python train.py --router_score="sigmoid" --init_std_router=0.037 --lr=0.00366
Below are experts of layer 6 (counted from 0) of a mixture-of-experts language model. Rows are named router (the router's row for the expert), gate (a neuron's input weights, with its number), up (a neuron's input weights, with its number), down (a neuron's output weights, with its number) and show model dimensions 256-383. Each number is 500 + 50 x the weight over its row's rms, rounded and kept within 0 to 999. Numbers have three digits each.
After each expert's rows: "comes after" lists some tokens at least twice as common just before its tokens as in all text. This comes from a sample of Wikipedia text that the model never trained on. Tokens count by the router's weight.

# expert 39
router:415514524549512502495560507461518423527507555565612588468547546498509499457492463459450502471464435560545532412507493466491513534513511535398540480543514528517479564464549490435529518538498413499484478481537535472566546579405500401448426440528525516432535404515618483608457534503475489473504522476538546582484492503418480498521571395530457521439506569426502542445445417441441416509505
gate0:482465442523540550476428456519495478581556478396527549472547463501562535517489486608587568477541514488558461440405514474532511468497453540475486455540389492530483538488471470479439486438534533521492472503546514513526448463549411591364557437510423562389507520509431537408488442479491481390456418423438535549501516465563445439477482470459505507542454441424415394460617510508549469563367
up0:512457589530520481524557563511482554471406489578515423558525426525465449569539446380417474522533474516469482515535538475511475520578497421444437575501611497480483472453505508514467531541404495461457599543454532479561489499452492530587531583473582507595501449452528562563489488539526460537533532599544440458514506536438564574552506523539527440523560526551627520469380566454487517415586
down0:470499461549549437576501520492615541426503571640518455492516560483400482438517508492525502504534500499508522427542451413520499488506506402517500517403497475461445486554592577472470490533445486530517546542573504479495538563508494447552540506620548416504575463505490490474512573543535493499541524625490541551544467504441558611541524541531477434497521505448454575451374453459549459422568
comes after: "\n", "\"", " Preceded", " Succeeded", " DF", " directed"

# expert 56
router:507469534374507484392532637499540556415516518539553425463461491518489508584495445425478432432439457585464474529423408451484405488467488542607526393484488481546516443471591491433600542482487501501396557422484534498571535485519526415526508482455498595527535443593523535553554514511539398486482506499403546496408486554509536564520513433397520416421450594386487540520505535504498453572530
gate0:391517518534507542490500481537519524548452548495505495496535503530464486484468441405444521531573514537485466439474516418585469435458566483426505498433577454529456502458567436467539458528461492510488471558449494531417505433607477409522535484478460444588572606477507457476503473469582508504564384526456541526483505488532413444506440510471525539553519559519439479558526568607556469521572
up0:503457533472448583460447382507421441570451482474535559552354534493482506438535466531428498522601513479597509509414502547532494423490494559465586461485518416507511536524459519555418486496542631453462543433434475550457498460543471614529536517446493621605534481413601514523577436588552493495602470508540489463535528588493508422518520485488463389522419472426474488529519539474553464445524
down0:474513441522441426444487477542445470407497515579451499422447481465472517523497485558494432527485479537426561498489408602478501501533537503537598551537547543470422510583449614518551451494429463496512444513492445485471572485570536583660545537506551451541494538512534420474482509521467598697488460561538582542482484543502528401551425490520459439502452422554467541520475472452436408538480
comes after: " the", " at", " on", "|", "-", " from"

# expert 1
router:413448460456467495466476565506493562470500548450522482510431536423406519414501478447521554532469371533483541441453493493486427537436450602470462437449484585493552583546565538437445466522496444495468518424426514550539488506501529457467460510487594574477511546642571458478486550505461504550554525478462614525508523551449519543476573444455517483401528564414457547541478419488482459568493
gate0:480503485541447573428513545442502444573495490506589516447444479561465505431451483452499476513524542539462371501474493512507546439509474599552496371457533461450513489373531443477494601581565583570484408583550519477484583373529476620516578430488516571487497514516489610484440526490580621466530426500464505508493493537498523501465511556487521516469520485387434459482549537496623618534503
up0:517502570575573435514535403527509551526462502538588475525524525535570449468566514550459548535501596491569501530519567520517411429495485459482515688611458486514523467550476506546419454445461591442444588380416488542616364524518535434490469471561501509539469449381556448522598418574462391457513537573513426471460475447492522506538468519453576418552467567590599547430488498551469462482500
down0:542517495489505502520407503498462507379432512519564569507556538535512483477542530478435432537541398512502604474563504576495504535503509507473544493449487519471452475596549562433407497568543453463581672462527529512450543555515541431462468451533509428469511505497518441525507473519447486559543514520569524487535560418451514507525510431600519510573554509569533501589494497520459494407548
comes after: " the", " a", " The", " his", "'s", " other"

# expert 54
router:519535404445541559517496499481459591469490525492528507519403441497505478454511482449568466526429512569470473602427503480472438523588452546471420479529477550513451592468438513447472524516503482424477513454466524531525581444425496420416432514459442577539547497566541539472591458514487466471480461562555535504500533521445510458619579478567539600487474624504553468541445447556517487645494
gate0:437498596449448477490425428510446528520462440534528560584515457522399511502400405498587542535555543588434477511458527475609491520474562471451500533441487498486400540401467432455520473518428508486453455572474485573497527484566516548422566485450442480519447495534451450443570542552476474397506460413527453477540505515338600500488443509479453488447448457485476472486483504471485522437409
up0:488493585506444455430521514514460453512484448571534463520522420579464441479514466534492490537523517561473481452490461574513524485531496499460555488456460468439483509479493396476434533530502501522526550417498429590539501502498535518462501474364511498502602393475548524495598409574617465501533484519546443492559564478404496545465477466470571455446418491540555577562502528574548461480420
down0:538606448505434528513501465471385579414495485479501428549569542544549487453557401537497511527561418528548487346552434507488522563444505504511509558541517420422476500519506544555466516462493475380558580538535479462514458517550469513518499507579504410457445525426572477486482490518525453471465544527525484523552439487475520518536471417553510515545537515533399572511519450520474626477511
comes after: "\n", " by", " United", " with", " New", " (C"

# expert 55
router:462464542505533551490553567465486572521417517580412456451559422533433532464469529499455430417432547570527553530515539435497498501502476483419466437425449472449515452483508427414477478538545532447444466490518453571542461481458473481568506418518502500588539519506462492508513496561463496433491541531562461560553451487437504459576465426485448488501475536556513471480537574481549424527545
gate0:403590451522535514453502442548450482612491470494563483412441489599462492563508516516488533566465536561475434428394529518502412466507485429504544407478525538506486521516482521440370479495429484512485474557420466551456542490445498492561541430450499416523572480478504618510572501417533474558397447510490510651415467452542486466514435523574584532518513542467476470530528460605580475498562
up0:533463575516521506441537480470431496532516480515482526556482447519499495557508465491564527497561464516433470494515496535470494429525374432600508483416476514542547574551533524490466451430435553477444486486456490525503551423595457568597465471412532532480471489478520575481527493455578498431445456557468516511609554550457535611519465508456566449496540475567536586519497494440447557480486
down0:493508515501465511401441524470480476397463460467508533536484501475499462593486496479542448535497536525569517439523458502446518431530551550546614484391524524467515434467605530518563473454474433492573538558451550521468446385565505489547535407636603460515496459495565448474535466475451481588479441579575485573463528586440546510494436489528455460559435551581415439406499356527490609450415
comes after: " on", " at", " a", " ", " with", " to"

# expert 19
router:497530423481468496368479459478510507551476536466509454486542560421427547499491614428526561440530531514518454447511420504485491460561461586596556427529531471535543461413479475576472505407460465453419466606466548554518500447510535416514502512484504548433486556527437513616557468510518547464527433467466429528501505474445478404615546470597483476533490456508524495482567464429465469624451
gate0:462480526453463531480511443573501449520494507546404512528548414529483496520587516547403499549495485545504426413479465420461491401482514486413551428453481522387493522486472437492527499401380454442435496508495414518488499510515458575479549524495423524511540458470458520449461489468433449480462437447463505497565607483465525541521437581497597525450533533517438482545596420420560442546480
up0:498535580567613567418327505483519529535452568485566547542502482531498529525345450516508495460475453577511517489467530515464533529481501510551522565508578461559530419458550572483479545431488525491447494495410452473504485492566506551505405549464456533539480508441538491419558475480529483465451412544547464542512383470495489558535485432441552519533428535438638579469527574476496493486502
down0:437499486485491427506490513553519482485532458505519507514494479623481422509505449571466454487471517485509524426585474461508599539517551524536521555474431477456475421424575522520521406541505474504487429545500440570550455532501528430573408440545498514421563529551515520479489489524489422526495446519451500481550479485469540493508519542506536522524484470588405442456427474523456469426541
comes after: " |", "|", " on", " /", " –", " (born"

# expert 5
router:609551494491391481364532520498546435509599415454481423497535524481479483432529512422490538482440513511461442443511537517445519523481504553461476342429476545534521456429518460446596406545534495451472417466461467543564524522451530467528542458485497535447497511528599460500514539492515488531564504463494512504585464451429471412494444525611495480477449542469545470470513520432509465549529
gate0:525417477527447508618505487501558465589496477470560511498577503528481491580539401399499628461560529470542512444498484528527503508567409556520491416489445520525541457453572474526474467531471491553404522530436476448492492540523494517514570526563449487482537526535604460484541489473483528473496451451569460453541613433465505456492428414558499559464491457499582417497602525485566516468479
up0:495529518477598479525581514548485553479486541536533521484528446446626427471474488437500471559552496513526435470515591416517452521488474589527490469545528462439461494475489565494369430524526595473460578542421568541497563534401530569569559511494532584478480520530529448506577495566425396515492551566542456512494535565533549599490471538462474421578457510474466539522435511509576491472476
down0:477546467509551447509455437517541565477519526448469385518551497458478585455490456605628567514558447529529554483426441542443447534483548644510529496564496528464446559523516503498581540502483581567527447516449541486513491485479451455477511494523581462527580452515518490480515545484460550546493496584537480522457542492511510540480444565536551532450443493565519483377464519509463428451499
comes after: "|", " the", "-", " The", "The", "=="

# expert 35
router:517426486551450499525425569456416537505486497484528504557521440557510522428486673462483573532375468554461517567417507522508530436535478523512419539469528549527519630474495576516500440456503382415594542553488477539563601449470467450573471547466453481582485479545522525576624489529466515510580539498473486465443392484374573429478543528569519439417484559547503405420543474569535433550473
gate0:424487563504442515400657490583527570494434522518548570500557432466548567495467510445506456595533530613501409561495437525539494443566444504521536566489512543423396547494523505366500481510489444431491490471502466496518477470542522525519644504481371523537530523536467535480490406480451548499451480523495437544551528531468574446493481540607497536505423542532514464446525512448521511459468
up0:509492586489503641462487491377488519570487514475626512515498478477460547474434427452622408480535569544391479475436574541487536537480466577537571511512589527488524433474545532547483554459489560490421552491437459462576529480469509554490421510464522604612520514478500532545601505553517421536463509535512597501498519561404577512554477332490544429522575507500512519481529581540551522535460
down0:475515371438492456543423436493366555527536521444442463581464500618494447471565458565505462476475491448533548416472462505561508556479482391427502525521434522542512365573534485458523472479510439542549548407474478457538484552435428489520593509555553557464520457523506466420466471463545499573470476483461501455488540550488529509504470438506549452579429502543441482456550574562519514495459
comes after: " as", " was", " a", "-", " and", " American"

# expert 22
router:516377518527606491460527519534491528463504528481512486450481511454438562405541594570490477552492508514570476410392507515447436484515431497545425510416392483489548467422573599492434432595452508498425575482503471448556518496425463468449484506484364508540481581542530437466570445585531508479592562545486470496531497563485525523528556510534469488482458509482567494543502525528484458545572
gate0:486520522518540579491434420524518506555527523460463516453480459572470516552414506453453519542565562483485536458432560509432520381484387423545521517495480492534448473509604549524537496476448534526476477522494379551426553503448509474567536601498475501444483535500418469415547526454403530506519556524527430531462548505475470527457400567497476603532530515443472474503525448461560551589582
up0:519520469469561486508504494463489514479512466546478623470476539462529493525477463470508561524539484576568537504452577532560559401546427535548483561441556514493456508495617465492372469488476507526442570506464503562555561475506499609489450474530614594472546485524510548489555486564443446498577535426494501417442534537516485523525400555427545411505494469511551551456551576495417427558457
down0:524455513528533390535399525656460499383421395525486513588510436554493492510514529500474523541461492505551492458613531482541435486491555516450585492343432527505474447454537575575602483481510445460537538492465517542519570562585435488443485481544614463568545525466603511476522528512486601500472515499575598530547546529451557494529493500430565473494544453509450474462502492527463552542467
comes after: " |", " 3:", " Votes", " won", ":", " with"

# expert 32
router:431494496541592598423494530451417603551538506455594459526494436499540567520500585474365588578642543590493550463492536486490436468493333439419500431477534525486536566431450534450541502499495496460365550523500522536425513490398568493461485580458513586413484493545477438513507469494486521423580518529452561490489499512451546574508521518514486457406474527451461482576588504511523501621449
gate0:492477538520433496546522453479509539469537464494563516457477451505428518514540546505435555486574468528510477470537455457475504517492390509475546575468473496451394527393464501450526434413511580481456588482502441475509500490538456397446575506454556527495501561465482506491382457462578484498530527475441474583483486480473504480501536593463537526501526494485419466417580519571483472602557
up0:483438569488531584498541445468420536536431529494601550521477514460533533429453431473466547429592501542473525422506431549480580461441512549493487496465525478459501505492525475458459522532504623483403533378448510537602413446440541492560577504548498535502555514448468548507542467462459505489459493522549459453483525542508522526521470430464563398385488466477457605552607560441527535494502
down0:583574451532456527483462469481512513451538530533452517484451520593506438428533432489450486564479451510461574389463511521396494437452468545454579444479420485417432477616510551546521453457498406438560510493479486550406463603395469442558532517539539431542578436441511435500474544548427505513422497449442548590503523543420517400443545466467532484547530474512436494447508464530519490421503
comes after: " the", " The", " of", " a", "The", "'s"

# expert 9
router:465583470500522482509536521470456602448494463513502547585468520519497485459539588431471565525476491573400550507536473497522497529482480533464506400404449561520489408505532421506503495481382482412490524495576549462688478617527495483468421549503416539457514517474457604565516421530474477508580533458535564493491547515504517449572526457406464437400412579540486499531566500477520459514517
gate0:513520494425466553528420421514500473579433482469461501450454478453445557566523403509517586473566537536480539484467526438488479467557357522515476493525490528434523497442513557430498339550493457506462569565413573450530477606478557451536549542583429431506558471487542520494548401497469482448502500477512577538468585484513501493563530515461455535530503478485394492518476561393583543483498
up0:607444487461498432412484478474432555490535474565579467559493414537546460495469486585471542493554460474501473504523502558482524521475584470514511480439552404500469656561438502519465570446534501577538464449528439537516456478525427558531492422441521524451468547503489532463488501512564543463506502430528478540532413531423493493513386434467603385473550458507553541445544519476508433560505
down0:464557459380537445452516509510492539474434583511476492676537506512457476453530460533558490516485451512550625363526460489468574604490640561502471496623453492445554423549573539515515498523480461550576530421466522460518454477469436492539513513461532482577435470546571506506421502579569481513541394469521559545525452520497561482480457493460542498474565532408541503519431422475527529396534
comes after: "\n", " ==", "==", "===", "==See", " "

# expert 42
router:378444543520568510424535416609430559497507515423485527422447506475465523382527493453498594452496488488471524514505454454520448476489434539454466484502474414472520455459533521461469515553403399507484504492620533446459580448488450421450442500466528478442533501574459423499611383580524555438436575496545531461541540507416435556473412559493450512520558503395471491562458476491580491547488
gate0:411407480521483541372507385427567579465458565470504504449544452515503451511493519512476540489517417499402498516436479546460530480471535491548490540484473520464426525453443467470482458484415512437445595519577473457515505484568458501545583495512453571450461542467463437528460537530576505481484429548495537470469560474453491504509418476511561594464472404498586427468484468477545510451513
up0:527491539512481517520467571531450559569438407506561499485456542559563451550496485472433396578457616503525470488526478520487561440515522556494482530501507526530593469479544562486441558531557532583491481450430525514483486389462481521592506365552487555561475447472507512427620419511477509541442447550551385574499464495442459533544490500468488398533507457475457505535484571536440418511417
down0:582648507503516495534480514543496581464556554498567485465452516541422366502537548508369453495493491497494459485510486504532447449512559496447536493417470475558466463545482505464516456527439467554552515425531498547511465497488446461556541476553658482589426469439473454486418535460496523508493432448587501567479557528505522454383491568553543496432523488549489415569500481544472438385449
comes after: "\n", " ==", "===", "==", " ===", " K"

# expert 33
router:473611458459493488424402538489539562486508571492525493530482537534418487535483494523445495553492477588468408388494511462474578540494476481366525463533511530529490517374513471548507530398395509497533512529483451444614490459483496522482610526475511563404553525457483446464527489508385495570512590531494484508470433457420488578536492463506484467464476527411550448536555460522505387435565
gate0:448580496520512492499519453536522499513506545518584561525594480561439576453426455544468474554547496553472447494460456470487481452522471456473545535500500601519409534433530487503447546535505549515515619399515431506516595487396578531505516431451426458401580408420498502509496513451477442491576490502487433489508552422548472478516419486416477544547457506419451426463494524472508480523525
up0:407610611495517501473520519578532459543492505622573573548530529515528475463503436412505422450467619603414521520541455507443472422534399513509517592607588573475455542538490503499430531493476569490551564370635514505539452549459594596519525493425535504421563503417497424474546517514508456482597472505438472528543583495588528464531470440481466590452476509496513503420532492476530542457492
down0:496454520565541423444495489490490450466470507521424382618561556512469452489554473489526524594484511544428527447549506540500412439505514499480461509474454548450512435475513473507451487437466475524547440484501401519607465628527488471544539516463463429434512519579484482521550484555530396512502427447505535535531476460524535487471474554500533455599406500487431535524505406497476440460527
comes after: " ", " 0", " 1", " —", " 2", " 3"

# expert 51
router:443485501473533460511518485474412551466472584508538509565458492555485480569560490454475507519519510540491488409469541525610487528541469530439541473481528502447502528502473488490475509499509551528544605452496562515506421513492515424484494484515484597498499510525509529515559460567492521444497439527425539395408456445485445530534493482523512506449479585420520520533539448483593532456618
gate0:508535562462525534520487539450551504502485532512527477470479483455488600542540528535483558386515570553431498485536537459494440507546544467526507425514490571472513548472544480587471517524566542492534503467461620508443588467510472470431521459531510430427546602419541527549507596562498560505548464511438515527541442568497538442406482543571489524490457447446459455523541556457585479489459
up0:352518490544472484493506511483436457528493480531560543574476610548464425489473478448441434621568413540546492541461438521509451383443507575509561537481533360516513509497431572431497532446443476551458550558492517570437424518558585519465471455474549574518490456460410491487623414530519426441499441513498377583555524476569518500564491444515553400527553514552531539478416461492468486527513
down0:517523537495544468472465503475537502371454528489453472563519533499567451467464531470496415563616499453470571478544407501459402504507451516498538525498543586503388521464560547530474516550480412471486397548482495520454522562518471487453538481433523456467466510535454526463537535454435437581421486486428476472406501489578561463511561451517422435496445502566407481503516518558564490468511
comes after: " |", "eno", " K", " B", " &", " R"

# expert 41
router:479487485540530534481491489581536510489391413556545490426406480486636460456503552562547456529588445620480528554453476547526492488612474435464508504479542534447501441518488572470509540534532495434433472471484500459519372533519453521528561413493563540517399478491504462446470476468551468498518549533406595569493419564486510470483479477502468559526511466423537453541476483494481511461485
gate0:452534489524577518541485564461596460471496501527483458516521489520559487405516467503533556552568510467497401486464464458514462493503456416445515484553446582428509575469371505504445549470527484548480436510467497506498593464490479501379552527518508557534505522467475498543474537381522599572505476481451469536520528531550457496542518547542533539533479467410472393599453465461627431533561
up0:498480568437494505496501431508441404503524459543505517614533431481527506464507401459569481473481481551483485487513553444515489530439461536528498567482628462453566501395479539472568501425448512447429551441448499495568394501470531511507559410433491597528542446448461487534486471458528479528560465569522486515505519585452535427491435373532577460466368471530451485440485607488557528415501
down0:525553398510492436517459497538501569396531551494527433592480527529567481605457530479446489428406444506522563587491546507544550492538613480544478511531567497430501523513517508441537522471501458496552486423486476456493347580474573536526500539555540383476491477496541559513427457514475485635511448538433454549448520487517616476446487433481469448497536422533470492473480473453396468385517
comes after: " |", " in", " of", " for", " to", " from"

# expert 11
router:401510624474529542486519462549452519439482486522499439433491524549540493446496465460524525570538550587535456406464523517480436540420481558461583477466419512496485492404479515477543536522560530432473441505509530498603517541530550493532428424447481569411434519508499465442547539426522513462546497454488568517496467511516559550557479438525463572500506476516589498545574474475504409604538
gate0:451451463473522509521519503585477520607519454446490532451488490530460485602423451378537520551462578518462481587453523389567559490436511428480595626471469544531470517473505526519447479550509511545469529510436464472483475473489525534497576472535491539484532498503526437484412471508509428461486477532541476570533516579473406466463499577469515507455425555504435450532528452472509504482499
up0:524482560537490489487587617502486534512545521468522478455438478579441455455417463318499551462541567533468404524444428493480511533507502483490496587555444517449500510501521551542481445589531483442450486540457429503539460428538602476489528421487511478452576483465552498532525401457504474489586472510549421560499534502481463560433491490393575468595485486500539450525523551524587497477392
down0:502482437426547474517505457498458497448472490509499529558518415598580529463511455411413579528509504419473444512511538443565460572559511479504503580441482478496518643480524477558518523406499513506591501453564504521506513515458559457555474535588572409418456438566520486475434619511492523464414507512566502522515497438491487559500507436591530530492531466542571559440440386353485480482534
comes after: "\n", " of", " with", " by", " to", " and"

# expert 23
router:490513467531538580453440489501579465468468460503567558487448477518474420549417532480559448461460485514458516350566425491518484534537458494509485558479475466472525482487514411494482472556419489523485537508539435554529406519480519505582541499394497552430539523457475531487468469507413538466486456564583483567525482563518501530556462534527478460487462483527606490547559401447437480537490
gate0:510494474575463524480546466454591517522459578565562575582557514492454528418533556456527513588553464576552454488469482448624567454543541518494542417490448524546471491434579537541466491549375483563512504574552464454508482453529496567438544594542558465431538525415503461493431518425476442551576481543509500445543466432490446478481484480499476583446455517538577369462514455449606420512546
up0:485532492422444397451487504541594376510440560534527498531505557580553497495500453585567429502648437588540588436503585454442468495517499498511492500482493442498445536473467482536536560550557559507487528530389461437506506487485478497542481511517397596506481485493473507471494477633452544539545515508451488518502596447491466436511522413512583504556416445479561513479473518544510461422486
down0:476567546476513463478419404519576506557481522449514437584443565509495546384523463517625471575487453523482529408406473499560522417500561491542512540519434532471463498507469466530489469457491451511598480499509557420499449466504510476439552495474601493395493521525492430459452445425524523570572330448492518631442512486465539596477475490595549520527417525475500506501509424531482486451570
comes after: "\n", " |", " =", ".", "s.", ")"

# expert 18
router:579481462496583547524671549532493514444412504443398448451551517422559532471546495553539560522569530546482494506503500520488537453487335488472511384450466463489545508418475411457419478566493490451504482579449483474522503560400530454563485554429482547482528513585541419465550416501523538420544573529490556504401585538521513444498443445453532568521472467498552507537534428500596424555560
gate0:485474503481407540604616501589515498497516448481610538415506461472390515469504532450556455573501549493488519472514587521545415554544456428538443360493500518523471516535542424459459512495463524533528497483481394451514503472509538472487476436507418478475557437579567462487467479482418516588476508475549469522537495455513443454539492554498603550502496488503515481524596530447510514511442
up0:496466592458437541554548504513429512483454525495604473471492480530526523428455432567567455509452539587521576533444471502497545517546436529442553458515396420489454553481541508572490507528475573487464567476496452454506463467480519545565541528522441504484538384569498512417594446503502517556427435556544489502543559435438484570511424452405531521534492569478515496550489608421498558501487
down0:489472500522473497463536460523506478468477545458501564608419508542484455531490501517545516498533531462570514353479518475478458396620506556556523504489409566474461514565500527542501462496480454551525621547508680433428454452525497492539563463427590496461546450375506499490475403409482496587433386495532481381458566490430499524566494606561512501420518447505585547494477454449470530486452
comes after: "\n", " in", " a", " is", " of", " as"

# expert 3
router:499541539439517523542481413594458502419493497587549539549506537465528609467501544554387458445550477467441608476488355525485456430493494518563543469509486519516505506467436509471532478535386494514434512544458386462485497554452509500494554465567522467559559547612423472529550467490533466486613474565421487488582535589446480537543475404595437473472568411467501566505532622523445475512435
gate0:489540504581473506477498480491464524499514446485589536489491470387473551407532432475508503494504565507449417458476463424462430465451437518513512452557513555464497536453468542569514525480400503524497527494486509518536598578476507474444535455507417383514454435535449458462533445474429526583467547568512556504496468434451460545510461506542479562331466442496483473598626654476539488515472
up0:584464548543475451512498504454490527442446556490484591402500482481539489491445418490462420536538470582451470556459455455435512554490392493567623505486496437543504460513553590482544458553447541494513606475424532474460436406573479497513549454450494416571495446369565515503497462481527417421452498563492509502543466527432480539537508454551573542517548481479455506431598562456510503513439
down0:477660428530434502414521449448521605508506470477498456615488478504505519428570483500460436516427458482508539426547506430517533357539478488504544569457488508512480444535509404460560537497502470511579541396490500508406450608593450482527550512556567484546484472473522485465471464493417510523489339477491495542528403450501477435536478577501443534480511505565589479501546529382508391443444
comes after: " |", "|", " He", " F", " 1,", "″N"

# expert 45
router:563452483455534594499512612525392586537467430443571509486487521515536471468506542483493500446442509518432489551491524558569540428475470476467439466477413483529435553428467544503460486606492495426523493531501437534553543399447501471527545504424464477464483509592517506535566498554486511436514537483474547580500468527396564527501477424458524530475453585587507421453492486601528475613471
gate0:452472565399443490454521488526543541597472447589580534540515400549462497514556492493482494560465551495516513475526543429535563478494494523576421495401522422449434473365524523383577431527406561540479500551457433501526500433531531568443604486460563457419556537527454515556475485444522487472587467545508530515541500467544535548550463483497497575513473414496555422433442546477574427470469
up0:594569529587465579509510441489486467484429432475628542527462482450551470502473471503493480425500521562495456464454408569543480534533372461496567512456538498480555430517606466588474509517534543481532483501551433442586531466577536564535586398463486527437513481485532453467559455560513492492458489506569475461433491525523534421562470487425522431492504527571569493516502556509511495509471
down0:504504372606468483531515430443531532388460504492508555500542508500547450522530449490406535519511485434530563386507472525483517640535515561643494464521520631560490425549538492556540449417453418506510479485491500483397466470500505433558437560523590477502424480452558481467487589493525521572443465579511456514445519558468509509513419435533518469442426482490362536514522505527519451446554
comes after: " the", " a", " as", " is", " was", " an"

# expert 58
router:497492509448483521437436511506535507385446528484514605623435612532442446535412517515521517512423470542413488498485516472453498509443524435437495451360527499461607525473563453489587533522466558512533594473469570530520485518523565429491424540503443553489433560529493455487483491478441465495578489554447541603534475452446521505432424493503555462419476444434512537556481472509518469600487
gate0:528477503468499616467492449578545557533471565592518562451448569498561479509494429522465670540517495541492454524479508432533465446582414590485459568453488490554517563464497517512485514483425419499467526489562541517514459483511500451399577498539568496492499581526492548541472482446507536415498465470456554545443530571498409488423507574532466562552572467438484387476617519493531553557544
up0:535535563487542496466463474448423599473441498550548515593465472519500496505509443469485480394520559474513461415562425515482537458467510589521579543397502491474475475495516539601399499451515515438547574499417560483559463504487528461479556517546557499504591479423524554461541471561582426511524444564554422446443519482348547485499568499404565459558391438527459491566474529432494459451480
down0:547625427530456483549375455480493481445502452573564417517478448623442453551568487494434424511526449464526587543570455480510583523445543559422474498440461610447500561499560510495484537495486518475574562511430489485511508517453466487582515501568469469502531402474504432477453412472561483562506406600596491499499474547477539498518435573534575499409531539553465533560454533487459468478474
comes after: " |", "-", "|", ";", " by", ":"

# expert 10
router:399453484537452561422435531496499513587538415551548532464454590468522500462510585488549463352538461476524604554542511521599495512472456594570442446549498486456589521433557520522500469474428582596523513565490558421438463505445475483485515452506416540476599476550498551532567539521585582549490465497458486435523412510432485506457519429507514519528518430483399503469506426496481487429470
gate0:533463488452496468433502478567507509497580437514543525467459481507538433510547518439535490504596513532485537469467478463468503460478493371531497445532468573491515444519569491496415509480465491536485544454444501519408540412468441539514588522590441464621493551508634463470542467521479576600563538414563525486507485552474526463557466576547503563495520574516470460474485506503626455535506
up0:440465479484475500477450484514469491558497445524571547475518476471584592521517512417504480634550456502603439530471486539550503438517503543521523582553552499507543516458479544497404547475473514508462472478381537448580532509407529611476514561546477621445541480421532540408645405524495478468571488495547436524523541561507571570473407509465606522571496484548450588450521549525442461583548
down0:471433430515507429452489454557399470427526592514496499565427525605484529541511481600536493431557456548526578415522531543520466497437494521578488521469463507421490414504558410524469508503493489536525518437548479575449445483560482639545552447478544416477475507532467440480545551516455476502606529599537558618568398461452501549512421591486546469398529546525449416469443382454516512470529
comes after: " |", "|", " is", "-", " It", " it"

# expert 15
router:533506483466510611501447489502408482534474553496621507541530506404632540520501453435461479543492534499412510497514501588579465486467417505512525397516454489583452486483552476487566499497502517443469608557516499493459519455556520537631478469353498513497463529484556525521560463499544519482550531426426606518480497521414528488489407455495473480463495443450518516516476496535554451549586
gate0:590474474522552550486551506485476504590430540470521520460444588513460516485458439436498571560612493495485499497493576436447542509413458509556526608485481510447484482416536504521579413527368446485383527497530532471464539436558485554506652527464610491512463551517466385499536441405489513610488556538493554503517555453525500425549390507432466529525465513419457436464463483435510481557399
up0:579453516480578513552569560505510500523434514482543476566493618475513541538477431438478438455586461547461602448504557494424551485448412553546547482428462524403494520483432519586496481475541515542440518513477485468499435515515455566487557540442442504409531461478474472484518472458531519544546528519548543459477573486536502460570354465432583545586500485492444548431450500420520490546425
down0:516524434541486521522487509521485505488462460471446569521517612512451476503465494466483501489458498421592523506572460495459502511450542537575467521523551522510527477464593527503587563467524504464554535519451523497505598583536435470548461527455564444494403451397497495432529559521427482601521494508516592579519431468591520454599462451432384436463495539597486462566548498491562451438521
comes after: " of", "-", " by", " as", " and", "."